Experts of a small language model.
Size: 14 layers, width 256, vocabulary 2048, 50.4M parameters.
Experts: 64 experts in each of 14 layers, a softmax router.
Training: a variant of SOAP for the experts, 319M tokens.
Below are experts of layer 10 (counted from 0) of a mixture-of-experts language model. Rows are named router (the router's row for the expert), gate (a neuron's input weights, with its number), up (a neuron's input weights, with its number) and show model dimensions 0-255. Each number is 50 + 15 x the weight over its row's rms, rounded and kept within 0 to 99.
Before each expert's rows: a language model's description of what the expert responds to. This comes from a sample of Wikipedia text that the model never trained on.

# expert 3
What it handles: Mid-word pieces containing b, such as b, ab, ub, ib, bu, in names and words like Zebra, Label, Website; also stray " on".
router:73 33 33 47 48 42 51 36 44 59 68 56 91 52 49 85 29 47 51 75 43 31 58 49 67 52 28 14 59 53 75 51 34 32 64 37 42 40 30 41 54 83 48 46 56 55 52 44 53 62 68 37 35 72 66 33 38 57 45 24 15 62 62 58 43 81 40 54 36 46 61 68 56 51 62 35 65 59 23 28 53 70 68 83 70 39 47 72 43 05 53 61 25 48 37 54 40 57 45 47 57 61 61 57 49 38 30 62 49 41 36 68 38 70 73 16 53 72 41 30 53 39 58 43 58 51 45 74 53 42 44 47 62 43 63 51 64 72 41 53 61 42 60 23 47 64 64 62 51 83 59 49 49 48 52 38 50 63 44 69 58 44 60 51 38 29 45 58 09 30 41 55 60 54 41 35 56 54 41 57 38 29 44 30 35 39 67 61 36 42 49 74 42 63 41 54 56 49 63 49 32 73 35 49 60 46 42 66 57 47 51 24 54 22 42 31 61 18 29 88 48 56 38 48 33 58 32 66 46 56 32 64 49 65 40 55 50 53 81 57 25 71 40 40 50 60 56 37 80 25 43 63 71 24 39 65
gate1:79 54 64 12 54 32 52 74 09 54 57 42 41 48 55 60 42 55 54 63 50 48 66 51 55 36 36 47 52 22 34 29 43 57 36 56 67 29 52 61 48 83 68 70 55 50 49 49 59 35 52 36 52 61 60 53 22 65 82 40 50 67 56 57 24 48 58 54 39 35 83 47 42 31 56 63 61 37 47 57 41 48 42 57 72 59 43 35 65 16 38 61 38 70 78 77 78 34 52 41 42 55 39 60 70 46 80 42 63 46 17 52 30 50 37 33 29 64 70 61 44 53 58 71 52 63 55 43 54 64 60 55 48 79 61 34 38 48 35 50 52 36 56 27 82 65 44 41 19 76 41 57 43 76 25 18 29 45 30 06 68 49 64 47 58 34 53 73 40 33 40 30 36 73 46 48 46 57 30 41 41 43 54 35 43 34 63 52 71 59 67 61 31 65 33 64 64 63 63 47 44 39 25 54 62 63 32 62 64 51 64 62 47 54 33 55 22 58 54 66 64 34 31 54 42 46 66 70 48 68 39 32 75 38 24 43 63 37 59 50 51 55 54 58 76 48 59 43 64 45 67 86 57 41 50 43
up1:35 65 53 52 32 29 27 33 32 45 30 70 47 55 53 78 39 43 66 35 51 58 08 59 62 52 61 56 39 44 29 28 31 53 56 41 55 46 31 40 33 28 37 50 61 58 46 67 57 37 68 70 55 53 48 51 31 61 51 67 55 68 34 40 78 55 36 79 67 61 55 50 21 15 31 50 41 44 48 40 38 46 36 41 34 15 57 57 46 15 43 25 60 46 50 70 68 71 63 74 39 55 74 57 39 31 65 31 45 14 58 30 55 28 24 69 53 33 52 35 47 51 76 53 43 40 28 46 58 46 67 38 37 62 42 76 41 36 37 57 42 57 48 32 33 88 68 76 87 40 65 70 54 61 36 78 61 60 57 46 44 56 37 65 72 46 56 22 12 45 40 40 69 48 59 68 56 49 54 57 43 73 33 43 53 71 53 57 36 72 51 62 54 69 28 60 41 48 73 48 46 52 38 56 35 45 40 42 44 28 54 48 49 48 69 42 34 52 21 32 62 23 24 39 72 65 44 66 49 55 61 41 50 35 71 59 43 45 55 70 65 55 64 48 52 26 58 58 52 52 61 66 32 74 41 38

# expert 30
What it handles: Full stops ending sentences and in abbreviations or decimals (i.e., F.C., 22.337), plus conjunctions like because, while, that, However.
router:41 50 39 31 43 77 53 37 48 54 50 57 53 63 53 54 37 78 44 74 45 27 66 28 43 48 52 39 46 17 53 40 28 50 79 54 35 45 49 43 58 69 49 42 56 53 20 50 55 36 74 31 52 61 61 40 35 64 68 34 47 67 75 83 39 82 48 50 74 49 60 58 24 68 66 33 59 46 78 51 70 68 61 52 44 40 45 49 76 38 47 51 16 72 29 53 30 72 55 75 21 62 68 62 71 44 21 35 50 44 45 57 24 66 55 29 46 51 45 10 43 15 42 51 41 56 19 57 69 48 45 60 43 51 72 57 51 61 53 58 46 56 65 46 33 52 55 51 29 70 50 35 68 78 21 56 41 80 65 62 78 46 51 41 57 62 60 23 45 55 34 75 48 49 49 31 29 60 70 50 50 41 35 32 37 23 53 59 49 34 72 62 42 56 50 66 35 47 70 23 59 47 43 52 49 33 38 71 55 64 37 34 63 47 31 58 43 44 48 65 52 58 43 30 17 72 42 54 58 70 34 34 38 77 52 34 30 56 62 48 45 68 46 54 46 58 83 32 72 33 35 44 62 44 34 52
gate0:44 31 56 50 26 39 51 54 59 39 38 74 39 35 63 65 70 53 17 51 44 38 77 58 54 43 56 40 14 30 73 11 39 61 57 52 36 27 60 21 40 69 28 58 46 38 41 69 48 78 55 27 36 29 78 49 58 62 53 36 70 49 84 49 36 46 66 49 67 44 40 37 58 57 53 37 61 21 36 50 66 55 41 60 75 49 49 53 48 63 64 44 62 16 54 38 28 46 27 53 25 45 43 46 49 84 40 48 66 65 38 60 57 31 59 49 68 53 80 59 39 44 57 58 31 38 46 55 51 46 36 62 12 22 57 50 66 61 52 67 37 60 43 53 56 46 47 30 45 59 57 69 51 60 39 70 80 46 61 51 64 32 44 53 44 61 61 32 43 46 46 91 50 65 73 45 53 40 44 41 55 59 35 65 13 35 45 46 84 47 64 58 47 52 56 20 28 42 50 54 51 51 74 76 53 39 34 51 56 62 46 38 72 47 33 74 67 65 63 39 77 77 48 53 38 64 68 58 54 67 55 64 44 36 30 25 35 38 44 36 27 31 42 59 70 54 38 44 58 55 12 72 29 45 53 55
up0:52 32 82 50 35 36 62 49 66 27 40 63 42 49 42 66 45 50 73 35 46 28 98 58 49 42 42 37 33 45 63 38 37 66 73 76 53 40 60 67 38 51 71 31 40 39 58 51 67 49 61 36 50 18 56 56 51 38 35 46 56 37 56 54 43 60 57 34 67 58 27 56 32 61 59 58 54 28 67 25 65 65 44 49 72 64 58 43 61 68 67 34 40 49 35 81 75 61 28 47 50 48 69 54 45 49 51 36 46 58 48 68 49 42 66 53 39 38 68 38 47 52 37 38 48 61 20 76 59 50 32 65 45 37 76 57 37 82 49 66 67 34 21 47 46 64 59 49 27 50 29 58 19 65 72 57 94 21 55 41 63 57 54 51 40 74 65 26 61 73 50 86 55 58 38 55 72 45 56 40 32 43 41 36 99 48 46 70 78 69 50 49 43 42 61 35 43 71 43 69 63 31 58 37 31 50 64 43 78 47 61 53 64 49 39 59 40 63 80 50 62 53 66 43 32 72 31 55 51 61 33 80 60 49 47 48 57 41 46 64 63 81 62 50 37 34 55 48 75 52 45 66 42 51 75 42

# expert 4
What it handles: Word-piece syllables like om, em, am, og inside words after st or th, as in stomach, items, families, commemoration.
router:39 22 36 51 57 62 36 48 59 50 70 67 60 52 58 37 25 38 74 52 49 41 76 37 54 68 38 37 59 40 66 46 23 39 51 58 51 46 51 52 40 50 60 80 55 26 37 42 42 68 30 24 19 58 78 32 42 66 55 49 45 47 60 58 50 63 56 61 55 48 61 48 43 67 38 20 67 80 53 07 60 65 67 55 56 48 33 54 66 34 72 64 17 61 47 27 54 52 46 73 41 45 80 31 38 55 45 49 58 37 44 77 28 36 44 31 51 54 17 47 47 38 47 79 41 71 39 50 51 43 50 30 41 42 49 49 61 51 63 48 40 31 41 55 38 72 69 58 67 46 35 13 70 47 39 69 39 65 78 30 46 65 42 57 56 61 33 13 29 59 52 86 57 45 41 39 45 61 56 82 60 35 58 66 37 41 62 78 33 55 64 42 56 74 61 58 49 53 54 41 35 47 24 24 79 44 44 64 54 62 44 15 57 44 56 45 63 23 36 48 60 60 40 22 37 64 25 73 49 52 29 59 29 43 55 48 69 53 50 37 52 39 33 53 14 47 73 33 72 39 51 37 48 41 45 66
gate0:27 41 51 49 42 57 31 26 49 59 67 53 26 56 54 45 42 26 36 15 49 19 65 80 38 55 50 51 56 50 40 40 54 48 56 38 57 13 55 81 62 59 46 41 44 32 42 50 33 44 28 50 68 35 54 11 44 46 28 61 84 81 38 51 47 41 55 65 51 63 35 52 51 45 51 45 56 42 40 11 77 75 51 69 60 72 40 16 68 41 64 50 25 32 47 51 51 42 17 65 28 48 55 29 52 54 17 56 28 42 73 58 63 71 33 26 68 57 46 61 54 55 40 98 32 88 47 72 54 53 33 46 40 51 39 48 45 57 67 43 54 57 27 49 53 63 49 55 41 34 50 40 33 43 53 57 48 32 61 43 65 40 42 37 39 54 72 22 29 57 57 59 49 42 54 39 46 67 32 64 59 55 46 77 33 40 48 48 26 41 61 40 57 90 59 61 54 55 44 56 50 46 34 21 66 44 47 44 69 60 49 38 46 40 40 24 62 57 47 42 45 81 46 23 51 46 08 58 74 15 46 43 46 52 60 66 40 56 42 43 43 37 27 58 51 47 57 69 49 30 38 53 44 64 68 64
up0:42 64 76 19 70 65 37 64 73 72 70 66 53 38 67 57 49 36 15 60 52 44 67 72 13 39 32 58 38 43 62 45 61 48 37 49 44 30 49 70 54 56 55 42 51 55 58 77 55 61 46 50 51 81 33 19 54 64 26 70 59 75 36 47 51 61 45 61 65 69 50 37 55 43 38 44 71 28 59 61 39 61 39 54 42 49 35 45 49 53 55 38 41 49 74 41 58 68 43 57 19 42 65 60 68 35 46 36 28 34 41 58 34 66 59 42 60 42 66 37 29 71 61 76 39 89 45 34 67 76 66 36 82 62 60 74 38 72 42 42 44 28 55 66 76 58 44 43 34 39 54 70 50 32 64 56 67 24 28 26 45 66 48 50 41 32 50 62 56 29 41 46 40 65 39 33 67 65 44 33 51 63 61 54 35 38 65 76 26 40 69 43 36 56 48 40 63 34 48 40 45 25 36 38 50 23 46 59 31 70 47 29 81 41 80 52 48 56 54 32 39 56 46 43 55 81 52 58 68 56 47 39 38 37 54 40 30 85 60 49 68 48 35 48 47 19 52 76 48 32 45 58 50 40 61 86

# expert 10
What it handles: Opening parentheses, commas, pipes, quotes and dashes right after a name or title in lists, tables and citations, such as Emperor, 2009.
router:27 55 43 41 26 61 44 55 58 63 65 54 73 56 78 78 42 51 51 75 69 45 47 44 59 73 45 39 50 42 56 39 42 39 49 55 46 74 42 35 80 80 71 52 66 53 38 50 52 68 71 32 20 72 56 47 47 61 73 37 28 45 49 58 43 64 31 50 48 72 65 54 71 42 41 19 64 53 57 32 87 87 67 69 46 42 34 52 56 42 61 63 45 42 26 41 33 55 52 76 21 58 57 51 63 42 60 66 47 49 49 45 53 72 63 48 69 65 45 47 59 28 34 74 73 54 52 60 56 29 58 40 43 58 35 69 66 44 57 75 58 53 62 33 47 56 53 30 57 52 47 31 79 73 55 49 43 52 60 56 33 60 68 43 54 60 46 42 42 57 45 50 50 28 43 14 29 61 80 48 61 25 28 10 29 25 82 51 51 24 69 55 66 64 48 77 43 41 43 39 50 54 51 39 58 39 38 80 68 60 42 46 63 40 35 34 49 32 52 61 67 65 42 39 41 55 51 41 35 61 30 44 46 60 41 27 14 64 72 28 33 55 43 79 38 58 57 19 78 44 38 47 73 30 37 56
gate0:46 49 45 65 39 49 52 59 36 65 50 45 60 54 50 47 53 26 72 45 46 39 61 36 80 72 40 39 46 46 66 74 21 63 36 61 50 80 46 37 53 54 41 23 42 41 34 57 54 70 24 62 46 97 70 50 37 28 42 23 60 70 63 61 85 51 79 52 52 56 43 47 74 44 33 49 60 28 30 67 61 43 57 59 57 47 36 62 32 73 35 70 52 56 39 93 54 46 37 35 41 40 70 43 50 41 46 68 51 59 47 71 47 56 64 39 43 57 37 23 62 40 41 51 50 30 41 40 68 33 73 38 59 60 47 38 58 57 43 60 52 51 63 84 49 45 53 25 52 45 32 40 70 51 69 62 33 34 45 82 68 59 44 79 74 68 34 57 43 38 31 62 46 69 74 38 32 65 79 72 63 80 07 33 68 27 63 54 47 48 25 50 48 60 43 48 35 43 51 52 35 55 25 33 42 58 41 47 45 62 54 50 53 52 40 47 36 72 67 40 46 26 28 64 39 63 57 40 61 37 41 37 46 02 75 31 60 33 54 54 73 73 65 46 51 63 36 57 34 64 42 64 61 48 47 65
up0:27 51 66 32 56 54 59 59 34 32 43 42 37 25 31 39 38 67 12 38 50 62 60 57 47 49 58 74 45 15 23 36 71 35 56 42 53 55 54 55 58 57 37 45 68 34 66 48 49 71 68 58 39 55 56 39 58 62 59 58 48 39 59 40 61 61 52 64 55 46 71 35 49 78 42 72 37 42 57 65 43 82 18 55 51 35 43 52 60 44 77 48 43 52 33 38 54 52 36 40 37 64 56 33 40 53 45 70 37 67 51 57 46 51 52 48 69 49 71 51 75 29 34 45 52 31 49 51 03 59 28 56 23 51 68 47 48 38 42 38 22 58 44 33 75 31 77 31 56 54 52 44 53 53 15 39 37 77 28 43 15 82 40 62 41 63 40 47 48 61 64 53 84 34 53 45 53 20 66 66 44 42 69 45 32 55 66 49 65 39 69 31 59 27 43 42 63 63 39 41 61 85 41 55 45 57 55 73 46 17 26 27 54 64 57 72 60 62 53 37 54 78 53 28 38 49 45 54 61 55 63 63 15 27 36 11 58 79 59 56 52 54 39 30 59 52 82 41 59 38 56 63 45 50 41 40